config = dict(
    d_model=320,
    experts_per_token=2,
    norm_eps=1e-05,
    rope_base=10000.0,
    qk_norm=True,
    tie_embeddings=True,
    parallel_block=False,
    final_lr_fraction=0.0,
)
Below are experts of layer 3 (counted from 0) of a mixture-of-experts language model. Rows are named router (the router's row for the expert), up (a neuron's input weights, with its number), down (a neuron's output weights, with its number) and show model dimensions 0-79. Each number is 500 + 50 x the weight over its row's rms, rounded and kept within 0 to 999. Numbers have three digits each.
After each expert's rows: "raises" lists some tokens whose logits its average output raises strongly, later layers aside; "mostly gets" lists some tokens that are sent to it at least half of the time. This comes from a sample of Wikipedia text that the model never trained on.

# expert 18
router:514500500460574526538489517412479503466479488476486512611615507434502514502528471488573449488515416494491438464505473484482490532444527499440432507522451440523467538413403551482477546435418393514513522439467509510469554499367490495503410555
up1:434521492464539519502522466403459492463521506555493504490503490467561502465484571412443503525487524545495438532609432428530565515489441521456524415368553488469498466522546494594515432424510645427508501470466452507457494516490434429545424553
down1:618458587588506607461408488448523543509552489469567463439430506539495505452505443471471459403576489480475493475479459510427634489429529497535509482602409381498556451505498527496468521512534476468478518501536510461553512461519511425557563463
up2:534432541526574574502467509496601451463522508479451513532524405464463473386532484477484457420494557468576532584435513612514515532382559483507497525537525519565507611579457447532434541424508475639502468557590471459526477529511474490529496515
down2:521548407479534499546541478454420602482616468483596553521530480522592392515573426416512480488553528514454489504564450486523462445497543424476482419505480474531494507501470588417581471459436464518580508389465471460544581652444481530537510493
up3:508488407419511485541524542524508518474496610470494486447498467517561457558519508543506474446492432612493441555472541449486632518531472491528462612552508474505550562542481484574492438576465518381565432543482480480506407482514524456505569520
down3:600497510490532558486474415490479532520503522506510516560415457412501556516483603425501481545510488451554587531514498599510395566534492539480459534487431431530434482474504500489520511497458549574478534499478481506521435517421574528409473481
up4:542479585482476539560468460473451566534560512478564506511507460534502493437610456519517641543444412587538456490562474566464521605496583488430494539457481505515593422534553498419502547500526499472554418482484527488470478418524484520543489518
down4:517481486570439464563444489619615512538542468475498503507513515464415499505450536490509491361542453581454488516473454456584467500587497463465463483505482543477459543525468556542534456464500488498486498402603399513447428504508568502495526427
up5:483541523449499420536458515424493520528476521512456467552466516534521482391444492511505456549558510525504562496508465480461504532522449443526456556506484470464550467452552514508492569549500481587491455485599465430511476507520530559511377544
down5:521448483542485517545542452542542408456448488530552554361401425421502559458554422442423522506520527441532575446467506529511529468495524539504583460464469472490505550551487523486500531458477579454462460533472490392550509491496479462509604475
raises: ",", "ing", ".", ":", "-", "s"
mostly gets: " new", " early", " local", " public", " late", " attack"

# expert 20
router:484464478462415606472483546485529648622591464457429520550435548480541421501482437466496574448621510505489597511449479396495606465542482514501525510558467509485500561462443548459475447477544455456512562607499556519465525502530555507473534479
up1:477515401506358410490530500474449428559604513379507482527457456512503489500475418569553590475489490555529506457505552532528494444558482482421478547467488485441523494552574562571541498422515483522538593502466570463478508532504454484502462576
down1:501454462487462490462471465556507499476525504454465575522535468484537519464471547557509389510478458466558489558406416511543526540505582497498495385531573451473509547532404460616496431476523556446531484437539531566425446588365379491558444380
up2:447484610496568545486520493522532488519495463334513478479540527462443531624527372482594522484525518474539505528542629491499519478402448487385533427494485463435482496493523502507470512436537456450469457626454468512565509544487450430541491476
down2:478501353464466465521466545510462499446562461520528605522506492568509423419574450593558522487591390576494480529445481428397447516433485498527495555461473514578577496460486600492534511491562558469546479406543513544502568432470516510481505578
up3:509533520518468509574487487554565458414580506473459430437571455488475507445453477478508474487491480409585574542459524539599540530505549502577442605429534541519491476419516500485534430514626465457533461505495490520551569461523492525573473499
down3:480523492503480447458508584407523536581453550519441519512587589491524493461558520500465565558448492535427484529443575467513472463507563497533534513595494437473518594474479594527469486519516461517406527561465482513590460425444446491509519513
up4:466455441426552408563451439510484534477555571434536468504517541529455427544446405469508482402515491529476561463450582565515403481458541493491429514494558543452535496577424524446457513489606485484456490541480537471582494524506472470474496549
down4:476537507533546564496430522450615425504552576445501451503541517509459460439530614538563501503432411510497509459543540475536464493447482400513435500507400484466492507559523537541498470456495506451472470480503486456484481487444461523519502498
up5:581469469486425521551516440393503479566460525545449472617524454460496458400628392470578588388433543520462506586457434561459540481492380442482607503475505410503456502451491472477485605467522587454436502579510475349526483535499529474480495482
down5:521460507439567574461484389478496546464453489500518464574511496509581479448411471455425465535585381481479494468483523514504503478521465493521494543511506514545413579577429497493550447491527473480476561429503480518623541544436459366522589525
raises: "\n", "1", "2"
mostly gets: "==", "===", " =", "=", " ==", "″"

# expert 4
router:546485481483464502439616620514497531474520633492487428491433521552477511626547533519512515490445545481439427494505624530530412443479438525413505516522443537498430443531445473496474416527483602581511427504608552557530492485500502448509525577
up1:413430515492546481474546577490515417495477436499472488462517511427536490500537479577599492481457434616583419441531599458551488468469539453434488549501538484475513485560472478405512523503554471525587411426488473444453475494463475379496550535
down1:500590482488428648543467530494498526531438551553446476457537535578402479477489561504507618468460560417504499427509490498472463525456474452527435493463449468564534485579553469556570489651526500500408556583530545543529490458464495569485462544
up2:431495504489509461450571462427497477614520557587426473422558488522459493494430469501420451437508544587530457521542432506510517418355605486466549417424457450485504516500502563550560554438484373509593522517540506402507519521519531458551472519
down2:545482466568524587539396569469542467444485493437506509514551565435540442607497462535552536562486544402521558506528580587512531487469471400572500559463533432424472446465566468484474494539485533543465554482476456475551507500467552490494515407
up3:598504549452499576452483402475449449544566505430549499519556469521569462465509476503548544476432353547481553488510566483487421481476551445469572461406608369484450527448503552566437547589496426468420537497501558511460509456462521460527544531
down3:536489455466536474587517567455561562512469412529464488482421534597457639518582503412496379485393466480528460538613522518474523499444513505509440493554389548578519459440483545512526490420466489475528465488470471547505488573493435468493529534
up4:539495608512495614585527468473495591470500565454440464560500486581491460532392484467515490477436550571439517495436536511503386535564465403492522451479481491512514494649514447524467503408482566475460594557589490432454503431502468479499445528
down4:506503460492417564436494523511529444521530535487508498555532430428506592559520405546549588441519493462471484434474503510558544532524509562478630567543530516452449515402460476489458414422545507507499449536483478560504517474492501524567485480
up5:461488464400532469511455427493481569528531514594475521400432523486555534495535536520517507534494491491507509388509438511502495560522535448541536497486541503513559464633520453494477514501502480503586494473527563592479524643475477520479534510
down5:449534546508506477419514504388493446439466448512600494493484534505494510460385465465495502471537557463504512560416502462509501563566509552486540437583499512470450574451540561507448585505574458452384526473542371348469457512518547512510455434
raises: "ates", "ies", "y"
mostly gets: "·", "ker", "gro", "bo", "kan", "shi"

# expert 13
router:479362498510489491500545556472527590471481454440483526459431508512465593475516582476397481582513506408465559572508463403527501474581601606546530556568491507466518496494594545518512477476492572454548663504373552546512528654542512563516371451
up1:547509568489482567556525497509603505446442565477565533497414455616518481393499473585513534552449509511562514473581508518351494424443442509485578454447464511588450454424440526469436483552467491459522486507513493508455578489547586457546376575
down1:518459464523507509412563514465390574540540527442470504515591472507415517464567490562461454458484527457558454382460454431486564505486529571501399528507494484504509492509517486535531478541512483485582482449498582463507574464435497465497587545
up2:524508565451590501498469482365511506460511522524404434448575441515432514531527550445486548505522498501571531503556651429538474602548487477536440473429544430501473507526516523498525492515481397445533562570509437498550536540478415485465483522
down2:478500468552504524501533455539494459552473455468527452400444557548520481544479524458483492469535540461482506474537385514521478457491475555422503488460522511587553494503503460523484431481510530583483459466528498538508437515479542565520410540
up3:474486436453499507538444437528519469492563453437450495423512554552481542443536397544455526432534505494514481471624485504492407467563532539429481465508538481558397439529509555466447390491479500478509528582537504544407411560535515479523465422
down3:456534527497422476516493606456427492524373507564474469554502534502511514524529512508564536516436569546470488551471467455490541501474493450462492489502477437421565452536535430494574520427482425490477421575440537489570544391402471432548534555
up4:517514542538587558561556534403603638494502470471422507566504466523590463422455466546540492489492467517524501479566582550521535460484568519459523475514493624516579513515433549536483473565482516563560474463429530447455375530519502519451448512
down4:482447463497510511522533444503482432448514480560498525450540477479530500467482529534476582555474586475549586469492465440514429515542569492458462472563487485411419534561509413463470447528520546496564550431551548559536554518501455530585513485
up5:500494495569450490540552469549517532472447462402547484485384443436576521483538455441556523498451479485547497582466609468586521408388504546480485518487439436603479424493538568484485553514586570471601505473482529471438593426547433470480450536
down5:411547546505435583552446508486574461475601528520520663373527577507504509570482509509496439495562492425573426521596546471567553527485459502553566482503543498498471499560381462567488420486441464426527569533495477568439424508450560513481481575
raises: "ul", "ud", "u"
mostly gets: "S", "T", "B", "P", "D", " D"

# expert 9
router:492478476542460544514474490479477490587551453464559492512304622444582553520571521493543464447540490488516504535517534437511468502479516514492514521594492572611364507500592378504523478483511434466532489482457523554523454556464525483535457501
up1:523455439467522465484470512559527483565542424477538422489508418553508654528543517476498460478482489493549445468483499406508470410404465446520509490515419484491550451486403451573511504461590544528565478484454569504436422408507548419458443523
down1:461480494459413455465524582456444515484478572502493416538590575471516522449422549496563486506615374489457487480439496482431530630511433509545492459486534537514420515499513596482566426486472524531493478479502546424446508509400508489471508546
up2:410523635402514578493478492398492545489422518575348506538477481525472471475488456407446458525432554487555438436526457527519499468486478495528520470562505529493513477493536548603524434536575598518519562507452519448514521542478529535464493495
down2:523441555534503442528536540495479488451627527476465498496544517495531396592517534617440590524506483485526433489571605459470431521455611504459464528519427451505544534534454569459480599416566536473471531548548498565463529498623436527487534594
up3:475532512404477514514533536505486512504536459498378534523490525462485483537513495441509574485479517485535629522546416494527538481440567512550409489502397546444439535571536485474416502448547500533505508507491559484407522422574387403526519509
down3:579564462473552338436523533575540549446500551514523535389534433357469485489394546423487507482519469481513412556497506576538487472449460481483509549620512400494525435434510571480502566607508508527505592477342407456503533465475520530419468462
up4:508482501452499588537517536490444543563518350583519445455453556560488499478558550505528506391452523471478533502510474433490521469417540537401543484480455474410514487517516467587483576476432483551517434437513503544493602429506504506540483499
down4:497515500521564428559569458461472503470461499537386512472496577509478506557492534450539527495495488487450480433475547599531540518469537461534508431488527528388608595513544559510527538493496460514472495483596632491463559490474505496436375463
up5:461440473564472503527481558549464511489590495460407403624435497465493534534413546548547478461532540523467507578485429518467416513525549489492469504427572442552459481467519488572539534515518494506495500450531589505560517444473502465443569503
down5:490522633482455495496453486568440430562454530512397415434423419587573495490586461446541507505528563479503476494478548450514586498513470456488459451537585490576505434553352591596520453494561495553544602434427522544546554491471474529466574544
raises: "th", " major", ","
mostly gets: "9", " medalist", "ั", " Soviet", "8", " seats"

# expert 22
router:471484411517442470458487444482495534569580494419476580469467485550448472472482498433441456456585450490472503475467499582385563551445481515493446473480499596557494522487511577519489423411490388532573529480484500542423469476560486639467524513
up1:569493449528440491596479508454561450536519544493469500479485550533618440467478558492506620482483477564529440545559464476419514452410483479529449470448477604524535473437593503469518470477466559621366537453481474511573470554540474387444498545
down1:455551489453426474616426492559551564484603522528416577473636522464491599517487507569476490568586534611471414525521630498570540491454474439424568516516509416495567497520573397466459560395529453478546547540541481486417493519533496598453475586
up2:461492502539439470527444512454443549521558476410466518574487416530481509431458480483490469528416466553471498488599421419511441457657522540578507614493480556474490593467552510461501529505406479481633459510520514536482580501466470494425517486
down2:467505418579587556365527472483551404509446421499460498456578469567453510475459643513500487472503556475434491528486473420465487488388528513523497576472550473541539526501397552545486554513505470555562517444491542476555502437542463434578506521
up3:422565592445501443439609530495620471561559507497524453627550543536493484441495447458553468552413486518337479385558505484554485497526458469456487501421477478454523455544508453538546415478532474426558452493580519502447451540470433439423511432
down3:525429523533476596505518476466498446466444372494525594438501454430593627504498535498536523489506491515554455564487492498491560445459594605595549491505555510534495494559491442465575503502442507458494486478519453380467515483422504618517519547
up4:539471565567482510487495540548550555502442503539420455608518518448483511486443580517478464570431492414475433457477440561543481550494440623468450544460534483454512585531532453584528572485470470413480461495493521632557418509451474486510607433
down4:564472525465422559431534442429561509440519451481487607486551445476568500533459467506444553469502450568490505522410464527493511568551583431480540488549501416563570456553512506479510539534430526526488419377476468447506544483479485522486580561
up5:489528559532475498549480542435415548487495512520441496376546460443528542477540469471511557518420464514480545524375551546423486585556535520475466439470447417505561435523458592488541439508473475562540508543434503506529501478369430467547577530
down5:447477475485545516540437424540510508459458455474532480511431568518591406564417527516451426456532430423506440483558455565536576473394491504589544560436521487520526535408497351431565590502574576505453439558551570521477537490547493397458499449
raises: " However", " On", " Follow", " It", " While", " This"
mostly gets: ".", " it", " her", ").", "ation", " him"

# expert 10
router:475444412357506495513447501473625557490519482574474466500506517545484506492498626501453549494500483517469588514432446537487515463621467489586516503444449449580555553480535433494549535503586439499522532406526603474441487590546536463476520518
up1:436515511500463476508513457513471457472483446471462499585579537516430440475468502451489544469567533471507463488566490565526514530520494557495454542466446494540635501540525566425532573536604602571477461586530519464517602448438530586607546413
down1:553501480495511557528450407470405506578503517518501509456450476387483505558459524546478522466471486570489472499495524460496579501528457387479499467525592491518432459539450514475542452461467451492567542503485462533477466493462476515502431430
up2:460505476505558484486478530432435477473446598527581494475539498511450460469505408531489535591454555473555507468506544503555502479402500563497440432499412446582486484497498539539510431470496524511445502569509527488495605555442486542486341415
down2:509425514477461539539509445550451450500556471513435400506438562508513517454542529452511525409520461458431497421550524598417497461571494509396452557493553522500395440436442479449453535547507551513442446534450477499440451483451489547547568487
up3:520393525548440533446467469515420499502489461539373519483532484460475521466583566451516548536509515577501602535383595448499430509502521446493477460458475443489588504533463442448516438532414482528519496515470510510495543571547498466485457587
down3:608466513499435490521406501528512386526397549533525479484420484495502452490487428521498479527529527520573498466504481457515568443452490475412547563536442534485519504522493503534443582486590494469450556498461476568535452500409510616501519465
up4:475542518420586486478448492520476400474541498488542435506474381546507526514412542431460561511466490586513534509542547512456481409496444413524505471500447520410474564489595503525504537477403472422477420438537484493497528600462492477573515514
down4:500471561527416479555524489527509454575441469418424484472451522490539441515456562464469529452495464584470478441421444509506447622425489565495511441541583536426518544450493552494509548436514528545449511497551449493567544562507476487411478534
up5:598476462494468404495577543503527541474621494570457509532461479451513492487529480465528472473533476563464504544574527505532516581505667542503457487461515552424478516455534528496514523526488505514488451536452332521564492426420466530490534411
down5:473521579495534562525504444545461574560524451553493438441542484508515497538486511549557461561480513554487488429424587565497528301488491384451516460528521451405543458498469437484464596513422494454524550498435499482540466486476520496471455506
raises: "1", "2", "conf", "terminat", "3", "Senior"
mostly gets: " ", " c", " bi", " Ret", " la", " "

# expert 3
router:500585547523554580526467456481541469610414504469456412530590499475445557497583435444483445456514474531495533456563490608572479487526522455568363504434454399516555533459519583524476590540446529541407602411387494458465546474443511532492419353
up1:560527517455505490516518445486464493467526466484472546404381440454492636532559433530509543490472547552505533488546460427495475459518447459557527445528470489629533557532446549547607546535533592624430489455458516477480520496456463509442550532
down1:468507527496486476348475473499608367592513451523514452440514478504524507476490488511516520530443490517494508665540468470440493466411583596483464482573448463468523520496539554489506465436544532482508497489466529576342516500511458567432553567
up2:442504439467518556505515450507371496431475509437495533500448507481555551437526497530426549510558484552493534526505498552484462481569516478498599479453494419461431523494502497518550530444527471483518441476480543541541408438511576516611434443
down2:554562503436547509504507539495542479489518480557494403513504421595443420563487606528405562465509471521403489414506502485497444436424470529544510567506510534512487467428492512499571414484491492524508536601470437557534547621488448464519565469
up3:447469561582473446501524562540556499590539478447518570503498435457425531516584384532482528507535502499532557541437516541455513471568588480545460541433524552483513554487416530360466581511479540506637445505533527598512467552470455471560497535
down3:478507502512604483474468428474440537462530434480551432456565451460535586566509572520468528459454513502506505542466591484500526517516495436436441543508559448518542589486536495612493470526522520520489373573464521483409543439440438535419503523
up4:513548537549539494519451585422429506531533476479468503546433509483500483465572456488526490477435498470514518513480433523562426627566502494498518480395602495450473525490505541560496488414561569498447417426481530442547539477479466561558459510
down4:563573421424508461532466380488588480586533548542554532502505526491587553607496442530516557528596533478538543556523523518447487490455379534528471490609446518474504473515587462503476587469457500488513505529429420482493505496452465500584528540
up5:568540454507517446561448483515468505524444552495493566431537509410475498592572518450493577442412474535465481538529502439518517527534555521447586547449419524411532502441481509470508473484571429402477529514481518474488541493525505463515556439
down5:444515444484606398463507524528558408522489540562491557496510439510566496448538386514480468591603545396524478537507452606511477513488473563567450375558452552500572494498508482525423550476562466485490521586549508573480505490539434444474554510
raises: ".", ",", "ence"
mostly gets: " comp", "cc", "cu", "tri", " inter", "pen"

# expert 5
router:552579528473462510513490459526576538448528562557483410479451535533533466487487500442532518612552561520551482417543600516551494409499472549494464559493468465557460441541511527520517502483500601519535425492476578451513557499548516504557530510
up1:426496514581470517533504441514472535513474455532552360569497606540547448530493525516519561551440599554502483424568486478520556523481481598509514506456500569537435520518572421468559526498535574518475559490356409518549455473544504522495487445
down1:479543436583440452404485598497476456437535461471473482450546479513493525536478462456485540448549412475455447485513546566551465586410582492503477514615555443498483520442577487536474486568442398468570512427509476473522468518505450528503509527
up2:518494614492516497531500545575475560477522479467478521481499367431540525447554527506406533581443515527448572554508572512450446527432577487501538538521564430485420452443432447459490457483514530483554533463487453536433515493438467495587526557
down2:498407394411592470534479539411509532468455460511482524492475495513519490483462570429398580467508500445513433587520484568588480548518556596479536449552423592641584504545452619465590437534471556410452444574376462451489530507482498490471485518
up3:535457438419512420492530505436510560536467428526535516624512475382479469479546480576526551594494466561530445512470590499460500534464446504535471518573480533557524512531543475509410455532465427492428399559505574409471467606533421373478501548
down3:342459511527519529532522493520480433427421506521506541418419446407509533512407452399448434475430532532493541486507451421441376562549530580511451463533478439543544480448569539505574438609547544460427438556533489489637604489414519578453528467
up4:454497591445526485442465477560560499486498484451549511495519493506538510481564503560519402413452436483460454439505546525523517543458426566515456503511589575475492486485454527519595476458546518494564505535513590498583475580502498491533468542
down4:495555446495362539488501459414501475517469466440499467417475406508388411521382460612529522503479587459552492431465437529491518627478525415525525473520497402529564468495506462547532544517509472504450497503415528488532491510461407502490480431
up5:456563532516428538414529474504505440496460451489567451547369523526533436489446523563472544496502484545506456393449530543555496462430448568406564442513534517523453465510414425510518412546483451473538505536426523495477570480560507526507406446
down5:520447532516519626500550587424531500520511532529542372537563562475566492541445475476531442476548539527472525593448452448514533573539498491577519504511506606455527573495458551554496516477490451496594453533434533442516545505474508457542538461
raises: ",", ".", ";"
mostly gets: "PL", "SA", "AF", " Cup", " Roman", "AR"

# expert 2
router:465513575477498446487497551487426491546529513374435549472364511462559481507540457481566483575513463487539527472534485424432504519500502467549461489511527487497477502444529511450398483602438425493416523490552498520536416485495458439529461596
up1:633477464494557500517485533541469474559513556452573482557446512550563509532575469539425413550464468545509443530584559466457530533570477514532513497475519544547639442486469566530516482544522429585520471541526485482528388583407469383521516549
down1:457414487516506478575519525537508504554572483529460509586438490449452534458483566506491514433446488558604453561457498517534526386513476419535602594499581444537435540487522562510534565542476556503457521448503497520541443503592533602555526440
up2:484487521445488533544506423528545445510366454531478489480474488462501492543508542439541435413520492543565546587512499469463493502557470433639552482459487467488487476499498553470463463560579508490454501534442480541440480608519464464485539463
down2:496498440532512480395513596383488448511518463477401538518505577509433539412529412420418583540478486499578496566555534573466571483452479545454423595620410503472508559509478475486479522386538417407473498503406414466526560500390548510529427568
up3:523563399561505569484489509326493532508434525486493563390493521429557469479408565570532430496401499497499551476439494482475526483565399540531467561466543530471473495476468511606485479545475546516412477539446594452605484470469487576556434454
down3:515522534457484479480547435616523513514444487471467493463448542493463519512487538521555492528628470553532412457469623461473454496488576629443420542552523492576524496520531517510519510512479503537508459482471355506499491491481613485504515498
up4:447497455395496429568511558461433420601531619524511440569483519498511582433521555426572558578440568578480506549514458525557499438547452580588454532486449455515510576418585489583434585540484539528500473592502498493493513508476527488549452456
down4:466553561519511409522502429497538521519479422521505566430477458602548449479542536510479492484606418482601495489559568508462555531434486572456570464525451484486533508530512550477572459604501464545386539432541441565435520484469494587489517514
up5:539492557636510530556518526580475373430546503462446543528437487421480511531444519559612483545551520549519467459513513488556449473511551501481541521491540439515519568518475553456453602578481470495596508488646435535561497455461492488442591469
down5:439592607487493492506539487541446570549481521443574528441477473550517529472440490547468385503455458560519447508479508489397558466514471577576552573433448492490565585439455501479458572514609522425471501644423565474484442484613547409390528496
raises: ",", ".", " |", " via", ":", " by"
mostly gets: " first", " time", " years", " season", " second", " team"

# expert 6
router:527565464589576395540590534543456596555620568451557478480422604457611399459467487604581563535526458624506468484445472535430488533477481562484486380538467533520546518608489468441498421509545446487492533496534471528500521406429511546483577496
up1:540444480487521471633504456506536481603483481545509547497591540410589544493531399500471529567454533415497500434453475521513427530528497517529466522431436571554539495474557539587570540571395515502460495598497495555451407571470415480529608442
down1:432607602553459618465582570465500506465495429638526484413567526521513537435499599505536488487531468519477475538442489556453431553467527518411566525475492494482490511534451569488434464477594436485535522578479430566439546507472511515431453477
up2:425521397494464489509422550471454472572521492492491477511532533439511432421374444449523505445443511429443473466524517385479524526498556526460496491492527513482487427498577477456569568424470519460467374524504443581491435605604541560442439500
down2:496526548499533529568406487478526455504484464443429571480462582543538467494556515539458409491520542539516435536494499505568490418511489529563480529428531477444459463541482537448497467419550545462581444496625519467502553409487577516503511478
up3:510503513471432469481504527473492498547462587525545440556551571548607443494491517390499519527495423524522440503550453565463555526487486511471441460555521463529473418530555476588560503503507544513486434559540502531475454466583467536542383464
down3:467494488436600517441538539492482473419477533473435455537457530543463415570445546612454491551451501430477640432505422574608467421559437519545455514427414592503494508507439471542431495440488565520466557537524500482448552512472524480482491442
up4:554546536560581609474407550553560496447546497524400397530551494524470469449407478488528610577427444492560556401623415432508495537484611486447526608460475478529503571534485496476518380518492575545517529509505477436433477475507442537534500596
down4:511494493506543515552553483569497489534544480513473370514502546496466536471540541456551487445545520463453469439544553500523438493565396470554563438450496480545449499506497488441625510475467498567430492501459557516489389425400472491548467459
up5:592549585487515514515665520532476514428455501438492554539532450554472469581548487466519568514402516608497510528607459491408445515486521526508498349437459525502608491533531560387402473482494505482426392484475442594498487399407587538478499425
down5:458533419497464354439416464456582496473550553599606452479525478456490518503549536488536549524497416507458430505489449539479572442445438492540535475520549429551367511564408527432478512590463534475530504532510485467459533544526523489437505542
raises: "=", " |", " v", ",", " ===", "==="
mostly gets: "′", "°", " million", " century", "Scientific", "History"

# expert 15
router:538540548425568556419533404523556558506527475530504496327474509409503535445543485513523588520520402494498473513504503488575574488573490478532493589502515497493481537515440481471514456421545490443505489526467530492500478465484551570576425451
up1:600453525513441530508420560453550476401430472596524422498493479453566534488487494545445635467520525505488510524495553515519524500553455413497428497427605509510424497484450519577524525508514425481600546477669494542472528431550491393441461552
down1:536439505511511438590453596460544454547449541524523484499503572524478552462566648427547532478486459545608512572474571518511528508503453458442635524464540538503552492451555530520515470484508542467461550555490558553476581482455528552506496515
up2:460516465464573455496469509476564521482440469474518594494406513457513515496474458562477566468465497546416501495463569535438521456498465534498488486563574528491589454479397456488547448475520445551539453547374522596548487471480475518477505536
down2:527486563523527525550530381551464451535581492604476496449450503552516501527571470492489504481528582514544529495450418490435427595457513558485498467529445517548505564574509548506453422530523574359493480519471532544528480469436492497447531482
up3:534486513520553506510466521402506415480458423387490490483442477541482525478466491521513523575596482464570428417547537546504514502521418441506532419525476482514482425545540483472475482533486510525455515492483505407454493430533541509534480488
down3:481524620464444487427434443593496472521511543439501669585606652507448486511437555405543450466585541418559530442635475520548475454504509392514493514509623537470493522604592528470520493403529607523561504470544440364494545499464481687456533444
up4:411487526550478527494461473507478467583473459466510434606469522535508556540476492524485491528469444517452475555549473458418462488499529519524401491463451470435472418499575401523534542536346378473410467463478600530497528520464483479571515401
down4:524469469495493530446483627515520541505540589579516489518527504555474494603558500473449490576508518504480448552442505507467497489429513484515526449460494522549469536543475537530476476530507459565573487555509406418553547460520497509459507479
up5:499476494496488454479420324429523531514519464493579549473490519514491550502490535481554440517449463448473456559521526475467472463532562541430441458522536444449577463495536464477514510549537540480495496424636487478448487464454517466474570345
down5:481488460514459436525484538433539434498464515541455418466467425591486462497511410420547590518568501479407431397495517489508538503483479498519613566531582614466519539472422481542547429470462533473575512539399498530531510580468557549547489601
raises: "/", ".", " version", " by"
mostly gets: " York", " known", " University", " States", " such", " France"